Experts of a small language model: 8 picks a token.
Below are experts of layer 5 (counted from 0) of a mixture-of-experts language model. Rows are named router (the router's row for the expert), gate (a neuron's input weights, with its number), up (a neuron's input weights, with its number), down (a neuron's output weights, with its number) and show model dimensions 192-255. Each number is 200 + 40 x the weight over its row's rms, rounded and kept within 0 to 999.
After each expert's rows: a language model's description of what the expert responds to; "raises" lists some tokens whose logits its average output raises strongly, later layers aside. This comes from a sample of Wikipedia text that the model never trained on.

# expert 57
router,151,158,210,214,265,230,225,200,216,160,257,228,236,221,116,227,221,255,194,189,231,171,202,167,222,237,175,251,230,221,186,257,165,185,247,126,151,278,177,272,171,195,168,245,203,207,214,255,192,194,245,216,136,115,176,142,190,162,249,206,278,195,158,257
gate0,121,171,187,143,241,138,204,157,158,186,255,225,200,210,180,202,216,199,170,268,168,184,212,167,130,157,180,199,151,209,214,199,270,154,222,187,211,179,138,181,217,219,113,226,200,112,214,227,226,262,204,261,214,147,157,182,135,203,205,153,266,174,209,261
up0,155,94,250,197,187,194,222,173,168,192,182,206,145,155,177,180,258,198,180,207,126,191,209,191,174,238,157,110,172,133,171,204,203,160,294,211,241,272,345,167,177,232,258,230,222,223,233,240,198,193,204,180,242,258,240,153,227,192,196,181,263,190,219,177
down0,210,230,263,192,165,150,246,237,130,232,161,230,209,183,167,208,199,223,172,240,229,294,260,184,261,205,268,192,253,182,128,220,253,236,240,156,149,286,121,169,239,265,226,238,168,246,195,265,180,241,167,172,270,119,149,204,208,182,159,152,106,166,191,105
It responds to: Single opening consonant pieces of common words in plot summaries, such as f(eared), w(itches), f(aked), th(inly).
raises: "ract", "al", "ons", "als", "ra"

# expert 31
router,131,191,188,233,297,130,213,240,165,198,157,256,166,221,229,255,229,186,149,122,230,251,204,204,292,232,255,226,186,171,268,145,226,235,155,201,219,126,173,158,193,233,262,217,154,258,204,183,189,169,256,225,182,205,256,213,118,267,195,218,198,203,186,190
gate0,104,131,144,215,118,247,186,198,163,243,307,177,180,170,240,176,165,214,161,189,140,220,186,203,180,227,162,205,193,238,253,211,302,239,225,134,129,169,258,201,208,225,149,202,241,217,133,120,183,148,223,175,162,249,222,203,82,235,164,257,295,241,197,230
up0,176,168,205,147,148,220,102,193,225,224,182,153,230,268,168,286,161,204,270,267,195,171,199,224,208,217,260,266,198,216,202,171,219,214,200,237,149,260,229,132,279,207,171,230,226,230,115,267,222,248,213,188,185,167,215,116,188,229,192,128,264,270,174,261
down0,172,182,176,154,164,209,199,163,220,193,185,202,143,198,225,130,186,217,171,198,263,232,186,205,234,246,225,170,243,219,151,276,142,103,246,229,292,217,194,193,235,206,190,157,223,122,183,290,147,291,207,251,196,203,202,298,193,250,155,155,244,210,116,146
It responds to: Common given names and pieces of foreign names, often in sports draws and news text, such as David, Mikhail, Tomás, Łopaczyk.
raises: " and", " as", ",", " with", " of", " —"

# expert 11
router,169,228,151,178,159,200,210,219,242,245,241,164,237,192,123,229,142,189,236,204,145,147,186,194,170,157,221,194,190,247,157,225,162,225,209,155,213,211,228,161,210,186,187,141,270,194,139,236,257,179,191,226,218,216,180,185,117,297,215,190,246,179,241,248
gate0,138,224,189,177,154,214,284,218,175,237,186,115,270,193,270,146,263,226,118,231,213,103,160,204,189,215,193,243,206,242,196,214,174,229,195,177,228,155,147,153,227,198,204,186,216,170,222,193,245,217,195,267,232,224,202,240,110,197,195,186,196,207,180,220
up0,195,208,170,243,218,138,172,239,133,222,246,192,172,228,167,213,206,207,149,153,172,212,105,201,191,185,185,159,321,179,258,151,123,233,221,137,211,184,274,259,220,274,231,159,221,176,178,141,236,216,130,182,205,208,228,207,197,163,196,218,190,233,192,271
down0,244,170,253,209,192,228,131,248,207,245,169,210,197,239,230,213,198,248,216,156,171,211,134,194,161,229,193,134,211,252,220,210,217,141,126,216,176,134,235,207,186,214,215,164,234,213,237,219,187,186,218,195,196,159,237,193,134,289,210,200,174,137,189,227
It responds to: Capitalized word-start pieces and inner syllables of foreign names and phrases, such as the as in Burkina Faso, Z in Zayed, Le, Los.
raises: "ep", "ig", "el", "er"

# expert 1
router,166,180,245,144,299,136,256,239,152,221,190,191,211,207,182,193,200,146,220,164,200,122,187,203,166,205,280,259,218,166,252,153,173,195,249,159,184,179,209,150,158,265,168,244,174,244,150,156,252,280,184,215,216,192,246,205,198,195,223,204,237,267,176,144
gate0,256,217,209,210,216,244,190,216,167,212,223,191,206,189,170,186,167,136,164,208,204,160,286,174,126,282,177,209,217,189,223,176,261,227,274,164,204,191,229,218,215,276,166,198,266,218,200,187,202,95,295,192,193,159,149,195,95,186,220,176,208,173,186,127
up0,175,261,108,170,192,269,270,188,153,146,178,209,235,172,223,190,165,145,231,157,303,208,132,214,210,205,260,179,215,184,160,262,170,228,223,183,218,190,255,214,220,207,202,212,188,266,206,184,188,206,152,171,206,192,196,211,210,170,192,199,174,176,193,209
down0,223,189,136,234,132,192,141,187,145,222,202,219,146,203,206,145,208,171,261,204,203,135,219,271,227,166,196,199,225,170,182,265,225,228,270,227,179,145,211,111,179,163,123,229,229,148,246,145,179,197,162,113,165,241,162,212,172,256,192,134,207,175,219,246
It responds to: Opening pieces of personal names and surnames, often in cast or credit lists, such as Don, McC, Nich, Greg, Sch.
raises: "ess", "ins", "et", "ug", "ic", "it"

# expert 46
router,173,196,177,181,116,190,240,145,130,216,232,250,171,195,179,186,199,226,241,200,237,180,215,232,132,198,261,225,191,208,177,175,187,248,207,142,200,197,150,240,125,242,233,210,139,233,241,184,152,188,226,209,168,225,202,175,224,201,230,185,132,197,172,255
gate0,181,188,173,243,196,247,184,141,173,217,217,203,206,228,276,223,190,207,193,232,155,216,203,183,143,194,235,245,175,204,268,121,238,232,255,250,159,166,149,208,193,173,240,245,233,231,274,235,195,221,241,176,164,227,148,128,157,235,223,190,151,139,150,201
up0,166,259,155,205,130,173,233,222,150,276,189,114,160,210,243,173,155,274,175,178,234,191,142,209,250,229,185,239,212,237,263,288,182,233,163,208,198,105,185,177,185,267,257,253,159,172,132,295,225,115,209,151,153,191,234,268,170,176,156,185,202,245,186,171
down0,191,138,177,280,245,180,133,95,198,193,187,192,197,233,222,251,195,208,175,181,161,275,216,179,273,280,182,200,144,105,197,248,142,208,234,190,251,201,185,174,238,181,153,230,222,166,179,196,150,177,156,193,218,269,264,172,250,153,203,186,249,154,210,174
It responds to: Periods inside abbreviations and decimals, as in D.C. and U.S., plus common first names and country codes like John, Mike, ITA.
raises: "S", "K", " Johnson"